From a checkpoint of a small mixture-of-experts model trained on Wikipedia.
Size: 11 layers, vocabulary 8192, 19.4M parameters.
Experts: 96 experts in each of 10 layers, 48 SwiGLU neurons an expert, 3 picks a token, a sigmoid router.
Below are experts of layer 4 (counted from 0) of a mixture-of-experts language model. Rows are named down (a neuron's output weights, with its number) and show model dimensions 0-127. Each number is 128 + 24 x the weight over its row's rms, rounded and kept within 0 to 255. Numbers have three digits each.
Before each expert's rows: "raises" lists some tokens whose logits its average output raises strongly, later layers aside. This comes from a sample of Wikipedia text that the model never trained on.

# expert 16
raises: "1", "2", "9", "4", "3"
down0:122164126123147148113145099121188096108148146122148122129144120127134110145136143098150129101170126157162138107158113142177137166146113113156141144120159160118128128122175141172117147142155137125136130116163122175106184160150157101160131127133143165161143072156098131131111097138142128121138137110121158129150136091122115149156095125094149108145142141190156131115158083172123110101156
down1:117132106127127127118107120164122151096118157096179123103130155138116117129123115143103131132099166125132124103108108116137125122145163199117137157153130147157123135144102089132100119170144131166131135154156107090138143099146128100161151111190149164144090140176165128117100118110127130120160107125082117112159108116111132104128130123101123167146131105190144105124208123139133107116106
down2:180104129143142125121138070083118137120134135141121103143147167148082107105112088141143115144150111100121179095117143121151088111113166159114163129151120116135109114124124124092120156135174105131116148122151096129165124132174083163108133120121131125143128128118092119155123157141128089086137134123072126175143137113064109136116108155116140117111132091085108184118123131134124153138109
down3:089158170169160127118105194146146095148175134134133112120172149166137105126154094138111105112116125100085093135105126115115128125090152064106120152138140089105126151110106156159097134097127151146131138120133134121148109141127137131179144118153130106123134109115151105153129122158107128164131144134130172176106091114096121131100145136154153133141142145070147143145131152172131143098130

# expert 21
raises: "ed", "ed and", "ed,", "ed to", "er", "ed "
down0:131139096086125105168142159139128086104126106083121089121081149123102120087131129102125108166080115120161096123123109144156138114138157150092121075120108102121089078133109147098157118111138137099134105087105130110102117079104140137097087142106138089112119130108150099106111137119137137107124134121161180152148129120129118098103128123154151130117105134122146120119176159136165181125116
down1:139109123104145122130111142084120093143120115109111115169111133115147127161152109098109118146138105157122104110137085153101180149085103097101124147135176104167101152163092113110147102150120135149177096168124124144115138143150137100170153130154139108117114104128100142141140083097151121177140127148089158174132130156106156150129142164102182119148114157106154169131121135116136139111131
down2:127120128091155144138135134130116150173162138107106165074127130139138120129103115151111140160120156143143141098131128162132147096102112133079109166106167117129092096134129132161161135106176157110161147106153184103132103144116149117128106151166093099154160103092184121161114162144143146139128093136117106115134150124134110128139132112098133188134121134104132148149146132134142064169128
down3:120133136130170098087108151124137187117143135131086128153137130149124133141103158123156106143095119130116117099115100118103127133136127113118142087097143155163102107125153126116126135115103130109169143120101147108114137124097195109082144160105121099190133111123117139203145110118133151134124114148111168114083130116134164099185146109144114147125154159125121091121173119128162094128110

# expert 52
raises: "ivid", "iver", "ely"
down0:153115143122155092101116116148160085112155148148107144126121148146150094074143112152099107134132142118109157126153165135109173148162155101123158157143120078159097153111128108109154095117112100134152096142124108097112113106121140161114131083119129143125128120090091112169102112146115067104116138149122161148103105184148154088095105144117150142105121139131123139089109156134114093109104
down1:092144116119095125162132121061179150104116158124085127118125101123143108129137085144127137130075132153148160151144124183091121152107096103160098148140154105146129106123142078181129150129138122090095140132126131102110120141165105141126117152140160160131122106129114122129141057165144116133092117086128135112133100128117120157146106126133178132135152163121128107113116105094158127120100
down2:110107126130086146131121091139102155095125117161160091136136117068152121076142139146120136125118115146126095108141112121135139108090127121106124124135086120156140122089160105125111108117110090132128100187114088110115115101105137167130118135101158150126183100138104080134151133141080139152106083112121169130131129131152115172098098132108156142139103174157113153136164159116093110145135
down3:165103141159116139119098128107142121167123101108129118135130185191122170132121113092167122115115123121149155107143117117100158146097153173128120087131127130113131130125117165133103148099111155135122171128092092105122135146142091114132087153166137144145114083123139152148150129129112132131133133101132113113095134181137119123107084124110203122159112131150130148156156136089191116113135

# expert 67
raises: "ar", "idence", "it", "ign", "itation"
down0:091088081164139090154169084134116093108108141124184170150111103111157097140167105132118141135119154123160132106139121132109142163161083151117110150123138146069124150107177128128112167116181126144133103099133127141149123086116137152146106127148133135140102125075087141122138146111078136125150147128130091163117091126124123122093102126165114127116164138138130131147119096140127130109139
down1:114154078111136121148156113162138111148161132074081121119098075162152167112125097126146105153089155118136135076150122145138127146166142092140118140127123075114086162127088125135145098116152138105119130133147104066156138120109143167102124130082100141102125152112142125117113119145089101140114108155136143101150132096086146138128143126138173146124123138139125107115117136100105146174153
down2:128115154128137134133143106140105148148125104157127059141156122125133104109138090106142112175139133125120140157140135174080115141119106143092126122139131140155159100152112108125139164118164095183118131150133179144133127153117125090125106127103163146143132076120133153125077165142148134131108085114160127145145128145091125118110125077079137169131086157114130065121100151125134110117143
down3:150143185109132161133126098160148114139092125140111069094140152142101125147096126104126112114120091170135144117088110123157112171126171116141173150155104148091132146128089136126156148151146104132151153149154152173105107108128136150145138120111126148108127104171106123145160148169120072134164140040098146100139125111121144158112142135154137127133126104118121107144127132117145111146138

# expert 41
raises: "30", "ordered", "rail", "7"
down0:084100163140135155105113130158126124147134109153097090119155148103108081125154165082160115123133137132123117153136129093144098136103104099145152126074149078095114143125136136103159167096094124172117135094172097162130170140093104108103154101107142136139129131136165127111112144111136135109111127155133099123131140098087114146150117180137138148125119143108072139089158094113139118124125
down1:132106105085126118106149136078161103128139161115116169107077161111099142138102152107148130168132109059096116164144132155161091138156159136133108091104136131100121152153106086153091149148132144129172163111126136106135169124105131119118153131131106139156129154122140110154125097134148134081090133093093146154086129153130133115171128136111122148114133109100110140167095112108145119105122
down2:161114137102080139095127123096120135123130130134162077171130171138136142138101125087127145132144120136136049125121128187137142093125127116144129099149152098155134126154104137081098145100140155106134131107075167120124135158175085119128125149147140106124162125100120101103091122115126174151128148116120132179094118117114112116115081115155134128146111179120114137140086126146113132146122
down3:121121065127122112128127128156142138118150141131120167123126116145136154162108084131116174177090150111112156142135089149159109095134113114109154127153085153109099124147154155133137163092138136143144163134081125147146138075129110114154126131120140175062138113088134127076113164163131128128143086141121132102129093154135143133113113122110114131062093139132136119157135106096124111104138

# expert 30
raises: "1", "2", "ed ", "ed.", "ed in ", "ed"
down0:143162156116115154131123154107135169148115121125112094127139132125118124149122135113157141100080123136130175137098166140120162138117130138119103080105138131151150129164144114165124165136163083136162149119087095101121143112157127093132090118116112123123134125160113184095145068130103142140134088094106149186112087150134145124140102150153109098148118161101114156112153097170110151105130
down1:122101156113123117100091159133124140140105103136149144141146130125131113097148109102142107133143067149133110140144106134133157160133109063145138122115096133166170154135129142118155149113151125117090085114096128160167133105154135159132095103138122122174135141135135159180094132131079126077149120123106110129109113130047076106169100116153141141139140129153115116126134134090116143109142
down2:094144143125138092116157132112154115147109117138146119131079076116109145197118119142107152111123168135116158145154135105118151129181119113127126109124131148135144140132141135117111074089098130135127178123112052132129112087100130111118137119096133106086129172154103103121134072151104104121124085155110111116114143106125113153121114151118127116145139144120122196108075126143148125132114
down3:133148144153107125121121194114107123091158122133117107113081089160122110082133094141111143131076122090123122113127080154104158119133131109127151129145159174116147133096124124101093128170124097113095127173113117118115149071120086165125130071108088177154145179137099149121139113103094142159150147135137141125127141156108149152142123125152156102113124145139111144121137144143133136106122

# expert 76
raises: "017", "016", "014", "015", "018", " days"
down0:116141183099113188123134140169153146125130149150127114115168092142153142134168144112127109184121106139109162125151164143113156104120080142137129106103108105139166138079153127115110122190108128130115138116147147129109123142121124107088120172139103129125128157127161136147127113132140099123122145159098141135144122096097126114165117128164145105144203109154110166156149146153168111122147
down1:122120092147122176109136167141161169086158113139143118136125118160101116158126188151141082137135109125097171134122136100143119102133126112129100126144113125109169126133118155100109150099130148132100157121110100187105145111098108113130097122123147135123125138143136105093118134159173116104085119166142094093148132148132110118085118154152086117107144093104135176151142119180130171122151
down2:125071138142152099124125143132150143112114111118145081110121127091137187156138083144137167145122111123132110141122151158132136129154108124120111165113170167114150111107141161089102123154150151120150118120151197150101102105141095155102140132152088126139147103117108130128102148161123127146158133144152143113104132191131156147174156114136134149126145112101120134153169124179159173121122
down3:133142101141120083138097151137125110114099111132133130144132134132096143151180099104115135150168116162098122126072100151154139111132161177159110151117137066140130137069163121109127146143166105152126118147133124120154149094086165119113089142136146154099114135108171183133076094125111131156111090146096156145174121108114146114133118128155116106108111141131115112153108147102140132138134

# expert 69
raises: "al", "ar", "ap", "l", "in", "o"
down0:128163124093123131121151137128114139141148128159149134137067126143153116116119101107136135118129146154127128119138166136126126119128146129104120117088070121132132120069127151153152141101116122128091128123156166158083116145166139132129191121173110120124102085109081112122188108122083095129127117179168140142172111134140109114093127095103114102145114103090104137134113170097149119125105
down1:186101162152137107114132142102133174129155145109130157096088133155131085134111128135115197103118103148137136138081159133153142125147170157108113133103123125103142135121120118139132113116150143120088151168114115110092097182160108141143127098109102160115145097130107108139086137137137087133142161097158134176136110134130162128144117082112092121118129117183135117118135159155150157153125
down2:135098172099158124108164124135127145170114163125155129139143131129154116084100111102095193136072121120117080116129143125137144162095098143146088142144134110113125143090161131130137139122135150085101183128154141154092142144146146128137144145125134136144123118063099141110142155136136129101112104140137084107175171135112167149131133154109138135128174171121097113128137151150141131098108
down3:144137124106124102084142145105134103188119151146119117074128133141098141173135091129110105133121147135157084112125088102128068174150190165136115132128117109154092135094092113085114118138122122158117129182128136111161086134125150135146161109099141121122103119111135111138101106130120157132131120142070167133150087128151128119150130097124143145125125189116114120109117137169122124126125

# expert 78
raises: "l", "d", "le", "rid", "en", "lic"
down0:150132119111105120118174123126102110132173077163123126144120119096160108090090147121110129116095146138137140100138117111103140107145116115156117122141121142138165113124175099149106178116142160076143148148176109128126143099116137090118113136146128129126092141095110106141173183140130138125124137111124147150166136147113096087169071153107091062132112120139163166117133109126141118107133
down1:144112151132087175107124137131114128111105099110149164147126140137106107131095126147133097140122093140131115080108117149115133130129164115123142101119091089115102092103077152111149191152171153091139123126114141160144147103100141092173161141132138125127085150128096137106135117129113109158129123130159101132168079127171157101183102158107140133136116104179118139127097146132116119157117
down2:101117097119142132127119142119107114131075156130130106143095084142154158179156129116108122129138102116096158139152170131140120158106108116166119114145086126113123120128156096131123145109165178147136115132129135121099168141121143111142137111104109146101144159125118147112138142129130146086104099161200128179161094107143139124078119128137102105142163176125107136158166157149138167087108
down3:157170146140150114120117128114135138152129135140143119116131079139197152153131128128140097060182127113107115109140132143108147098154116106095136142133167161118135113136138132101139115083094161145112140109123150135134126145146122157197101131119112131107137127116109105143163063108131121093113173165112099103088155151142137124126101129123151174116106144140150159144124132110089081118133

# expert 35
raises: "en", "let", "ec", "ys", "ens", "y"
down0:110111143171126097116099141083127124114170123098114157117120139119163150156112088108147120092145116124124099143108148152125142124136151114112139094080175142089137108094167117128172113120160157090121132099099104106089120106091120103096128147153121085155118127142154139123075117097149153093108133124150156083150123141128157126113132126141132113084151174103081092122159132108122133132147
down1:164109118112074157101133083096146147131142120174149130104125120145120108146169150135166126144113084155134110107121130115139138089134113132087113137112131118074137097120087129083127118105160097136127105160162181171121089087102139130124090146115124088125117074125124104158112151118135140158123129119157102135100141172112130133114143124107133097131108164126085142106162118123150140137169
down2:133116094101149099127157116107118112084103118104148123133114124108166135075149123093151137125174103124126080132137093133128146136141147080156154159117189135144106097186096127168116106123117147164136100113119113144146177120131163110122134159089088176125096133156150120143083137133176132149118116123140137144120132106132134096160155137085128147086115152155112108135121141114123145152148
down3:120100132122127126111086129098116129139077133132121166102155145080106122099177112128111096141076135089142130119108091111114129139161108137115136114130105104122075145110114138150134171140139156131121170123145129101172107129154070120114107124129098126117095137106106119106148148126104110139118118131124150138117147104129159143138094140089150147106164116159142148163206159167129123149077

# expert 57
raises: "er", "ar", "est", "ost", "arn", "en"
down0:080094106115088168163137079123120116081114104088145121116104160139095121111102119099117119181126135088124134152120090091166146115140140125090110071113098128121107127121144167162143156116121117120186111115086114111145128107148118120147107152129169106117129166147113149108125138148136164147092121074142070123141151131161165131137129131148118114161113117134126134129144107153129130111121
down1:132125136116090100112137098131140144138112155137111133131082115114130156090165151129140130126162114095155125111143130116095148113122098153123151125128120109100107152115143126110126137133123115119179150117115123194125126118101149106128116136127100087152186107130127084152068096159125089133087156146119136136113102139095125115151119131148119155088097071153092149119163095163172078113103
down2:128141088132183114093158140134123115120145137126099112107136142134122089132142129148112121110174084099119146155093122114153131102133117128137143129136168136110161081133118184111209091136098141092156144140128127151118116120122148139107131136145103146141130146133096166151104151092081073118151108128122141108145154130099110100132139145116079099106145197117120127136107123134161156125103
down3:131121126097142147111130115155114088152139134097111097094163123060078136109147162110128140120156132128166096109131127090114175116166117128148116124096140057091110155160135114105094109136125101120129148161144097151164125150114135124168132135119116103119116128129170151111115142137131142122167126076106120104142157118155120133148101111124149152132181137073116104152151104136154106124096

# expert 66
raises: "per", "inal", "in"
down0:115148143085160108129119105109129141136169148153146162098098141167128080110137130116141126139103107113126125129133170145184126143127116116130141137121098110114128101110175156136142132126167102117101132173106076149106132118139140085123152170141093144172123156157132147166146111161142165128115144147119108089136149084159108149092096098158063106137107151144116108126124169155120118138132
down1:172128099124113131132118099105170120153145133132117186186116167161156141108113138127179125113115110101115119144154114112106112103115125077114134133166163109159118119160166112115119127101104151140089117127163114106096111132125127147142123080072111087130112133139140106120130089094159146116103104118093116148127087118110152095098128117139150115152107166095118142114084118153117081122117
down2:112133119130139170117156134117125105110142115151184078135148122140131159098081135127134101141150116138128155121149151168107120160144111138118128123127115086139142126116138135116179139089092110126139146127094124101093156121139109170077122130081102141081132108104132165132098156134132095134118122113114134088138159111140100091142161134152143110105143129093136108149192079151097149083101
down3:144124110144157087101122141173128143119128108137138123162135136153123108091134151122133135138105118105087091188128071116106157125116148118088133136158078151136119155150141133099132099118120119127092150111180097102137092125101130097124119165154166110091083082128164106156097127135118142140130123117136171104098137124133109144147129151104091149094123124155126136162107112155143179089145

# expert 7
raises: "its", "ed", "eng"
down0:117127115087127142111156151167172082128155100106130161171116155159117117135072158140161128131092093141130077114142129152149137121120156103154150099147150154118145127165115145119150107123103138124129128108109115143102147145100162111098111124054091144142122062138117139152161110156155114140143125122154133139137116135074141122127104173111135128142109117130104127130100123166092131093160
down1:162126141176133113143112106131120125110089138146153104135099140090096126122168121158122128073145103129115109123144140144147126122110120116141168112132093162137094085135110067081112108133109144123076162113129141163176105142137118126130125133076154141122104089134132159136179123125134139091108112164090103129119164111115107155108107106112124089150172140091154137084143125119105136143106
down2:133110084093104169088130125104142148107170160114139102075164142145112137142100140108133176146125126101143139154117110127164117084118147146142153106110090118129177130147135142162149094124141098166134096125154105115112162101133112140128119156133142118158151120131144180119106169134144122143116140100129117116071160120107111127137066124114147129147095126117162125137130126128094189142167
down3:143132152101121172110111104112120124135122110193153091097136176162146137087115151114165144158114149141164107145137098138146117141113170163108121129098125142136149150136139148134139133146127098113115187129144087111139145121138166121097117102110145165143146146140172166093163127150143150154126110130121134157134104122153122127127126184108159123131132139131085156136084112136154058163144

# expert 40
raises: ",", " at", " in", " and"
down0:127162152146101120161121122093077150162093187118128112110122133167133112115116125111138155088133130126150131134155121120145121094141089120156101106165153154113115165128131071133123134155143119132107165110076159120143125139130113101123130118115168162101132149165126143113165102129088163130105152113098105097167157064143101119137121141127161136100150124116115123094112168088106148150132
down1:129121115128154112124133136075121121140153141147108129117101123163113136106129147115118124121095131135139138122145105153149104158101087167098110103107152109148098143157164116146165132100158134120134137133134137079118147095155201142107108140112131163082154097068132133159119108157139083080132149127094120143109146100104135147129160177163142157107140109096114127169102105097088144124127
down2:124099132096143139170119069129112104149110163149126142153142148137134109158166108128086127109130113154173162115119188118139134110164130092135111158133133118109164124119150111157153161127171117137150123159128114137154124148081095146118135105155133145118186085103119157155135125139126093071156175128154131143095130145116152130123129158129122121141119117105124112161070139146096104097147
down3:125168142164061148158124082105123132113131076164130137163073174151109149147161139101126131114106134089129103129163126096117125132141103106134177180119101163111117118128132115136119137107120148140149146112084088130146129114147155139144083152093126106158070108135152134111116136089129140158107113116109113141109148108120105161123138167106138158117079121104119103153152120114118130131131

# expert 46
raises: "Loc", "- Genus", "Ad", "=== ", "==P", "==C"
down0:126143118130133144126142123135122129133129169151115125080104150113136115132141129124128160094167154129105100116138119140116138106131153144103109146095124171112132124182109163145112102120174147103115150200125137126116105140136067154126109157117092146153117150107155105134120070131143090119108135141125137129094097120156100074100079126097137159093156141118174134138106085147133135151178
down1:105124180118108153148126126095128120105161133123116139096127114144166138095094125119150198115138123123148126150125088081126101140093121122151106137099111140103117142092135135126154084141137141082150170137148080144136122136111114132128138164120105135137145091106140181117135133128141143099154179116162128142128097182155104101149126083115118122155128129139147098117150141172100154082169
down2:110109129169032080146142151166117155085142132136144137178118132117114169100103104172135111082093127121147146153123126101123151124114146115102120127127106109078092128138121123088131154146132121087124128170110085132083077128132121155123146090107143142146111110130119107138134159120129132122144126100138148091152108127116119124128147145176128145106143093112138140144175094127119121139138
down3:151135130102082116116111092115070106080131144128135134149117157129147137140098088150129073131093077086132144080140140136102092109116117106112107134116115165125121080140164102107149138116070138127143102127148114159141132119137123148106134091083122131134149123135144110146070142140111143156110128149156089140130131145148176114134119156190142122108138150106098105121132110129132160108094

# expert 37
raises: "ity.", "cept", "fer", "- Years: Team /", "ver", "se"
down0:106143134109125135151155139123141122129108112126188146149099153167158091128113163137109125109148103140119096089125110157118171118103116164135121147130142124150120137141176120118152112131149131097134120135132119137070116159162136075143122136120137152164161104103149151137150140076140138114065120136145166138171096137105128142140159091094156174113124119092116086164141164121117130143172
down1:113094122098106098170136097166166173155146151142122127126152125158094139164162123115107110149153163135152142079109142137069131143137126141111103166151129115102149098096132144125157128124126126129121118164127102139136130110132129127168172161107105151146163125151165147109095153133139099134102095128146083138103153081141148156141148103157144167073143084117130116106142154090126139121138
down2:126110133110124145115100127116162125162136155134117115162126123101147101105078115163163103129133113159127119069139128133138152100156185104160132126122145100116146174133153115129105110149140129077130137152150130162100108114091125136127134078117143120090176115164104128134104103121076160084133139109156145116115100124141104124112159123108155158174112131175177110119095135121109112104154
down3:124127130127136134128092122085078129142105114119114102156144104145109157144118154110092125089123171103116137127104157157154131123120100158116152121149149125094096134157123116141104138096119153054121144105144182127099135154143130134133151149098114137142130088151127114142104153124133114165138144164154139196149079103122110114139122087116122175139125142067075125155120139122103101113133

# expert 10
raises: "===", "==", "\n", "\n\n", "| No.", "== C"
down0:089111130132131157143186126175129097111106120172158129107102127100144111101111135143108131113103146121086125129097101141146087145120143108142104133125118127108162115114129147120113166121119083109117098091129152168116145141090159167135119187105176130123161153122150118103128125111128162154148149171140147125096159145158102141147107108076099144111131082122137142106095080123120149114158
down1:135151145165171134138115139143145144133105135144136098122125119161152090132131133130134143131115080120097105140138099105125116126139131147160134125143117149133202108131117120140108151148135142187131153119186124160106082128102104149119124077099150113152141121135100048099136165140125145119144136145102118092150126122153102114130120158181122120104121145084123153095160133145160075150117
down2:173137155109216167157117117080161115125097130154139144123151132128170095078118126114145159138148146162152138158110157142082099123106099124115146109165157108142136103139132099162140116131079107133098153159125159155115155141133135120129153165117149123101155129140153127121172120120110131132135130129127126156158132099122137092164122134148184118130108112109123120138071150158122147121129
down3:126107141065159141164113142136140106106159136170131141123164118144116121130143155123078180149118107112157133097125098095100149137122119111102109125118120187081131110092118122145144161129116147124151113122090162118129096155086136122089103149104141129138169123139134145114160078131129139085133117144089100096117130123171104109136101133071102125165090095141132117114099140117114150143111

# expert 56
raises: "ivity", "itude", "uries", "acks", "rel"
down0:102113130125130127142145128097105114130107095129139134114175077080184125135132108139116107139106131113147118096151117103093176138149122107133146141136118172133167144146091134129077141086125144134126144151137153154129134129155115153126114086059115146131141150156041137111099160117131119140120157188123103136093147114115085129149116124127138104096136126155134158143113123118094155132108
down1:102128139139165133122129148148159114089152078106153086120112128166143185145124097187106158114122089107142109119125095114103135115154096139160140101086117115138160135145141120070152154125142101114102103107163158134114148129134170133145111110132123120148126153120154122084125134116154133124153102138100122100145127114167107097170117155167098173131143100145094109088100107119118134120101
down2:096159141126167120121116151130116098150161127116114133128155129099099128107112123124169127143089106140109107122128104118106097122130174113097084132110164113151141127149136126132139125165139119132032127139116135096122130123143097108127107118111111128055126090146157131161120101170145146126123118128159182124110108124102120125163158129138123184146144152169189152106145157129130136147145
down3:181114096137082155076132152147147119133144115139121101133148120130078164156125167173151101115156112173154094132104113074123145115139136136132129126123098112149107086133160158115089119113103082115169107130117114121170166118129122079152098141139134128161113165118131139109127138140093112165123133144102140132173141129146115091123123147174105112085144142107096163116133133105126139148123

# expert 86
raises: "end", "ag", "ections", "ort", "ign", "ights"
down0:152104186162164141116124143113128173140091145112157096119152172124138147141107131143112101153107135102147070096092123128136108151089170121117119089162122123156139126132105148127110128115133118105108085118150193149122087115152078116096117135127109158196152090122112136175110095118120133146123173117143118136127095128149135088093142121130123118131135147116124158145138135109142127162128
down1:140132167125094122128103141175151119129099155152114149114150077113088134084089111113118119074109121138145098130150142127103135124134125120162119110088095118131125138165110148101124178124150112147142134166130087150122105146153126128132106114190135135115157106135168091092123104135088116088118126093141114139117155126087120150128097144114181137128125146139119148137139140182192148148127
down2:123146109116087115139152151143186139107133130108131122156100133176127128133172124153102116114112158117101115162143124118136142063103112089147107136126203134115147163137133149121086159143128122137125116147139098097141093115135117126106097109091153094116140158105128170166092129122140141137092104132118100150113124105140099092164133119157117166154131117129134138157114105128146209131124
down3:153092131127081120128104174150164098140156118141138176091135113173102141129088166140133167124144112095155148153138143112154140158125079127129142120187134090146105089165107131146165140119133132124167118120129141138120165153167159116122160137087104095128134116111104127138124113082115121177130170106146117111126167135158131137139124161125146110113105167146136106165094135129090127119136

# expert 38
raises: " in", " of", " of the"
down0:135110093173105127119123110133153140185130138156141132086159104121115108129120124124135145120067131116119155141159152154118128131155093098171094123132130119121137122112126092143112133159085134114145139111157178134096151140118094137160158133131152130109124157124156091127140100180105129100112095138140094131169172131136130115119160131172143186146113104162149144178159098149153090112121
down1:161085126120145133106098113108131112164152192130137103124130187152120164095139116101145144116109122122152130118133123136111144135130119128165123138141128103120119104189102187155120141121100118138134102116159118152077142107173139115183137076175131131109102146153141140088138103117141106082147116118104151096116144123145144122090139140122142128081111135107074148096126161125129121103119
down2:130166144142125181132142158143098097188103148113146170103120106138108131127101182144106125140118088172097121129134110143128089149143092187095127153115115136106122145107139121146138152103103144172164125121130160126150139128130150105113090109146153137152143111109145075067093141108093146121112118181125114128130106111097148165105114102115144117132100113141114147109134098151132097152121
down3:073117114096122135105151138084127161140119107113182126109152149126141169127115138088148088167128128143153113156149108073156134146145091121169128111155105143122104152143133077119152103108123113145158133133083127117088144127132144165134149148164115123131131129134116139169109127157087129151115161132130129091116138139152145080157126134134093141102130100142060122154133174159118092126113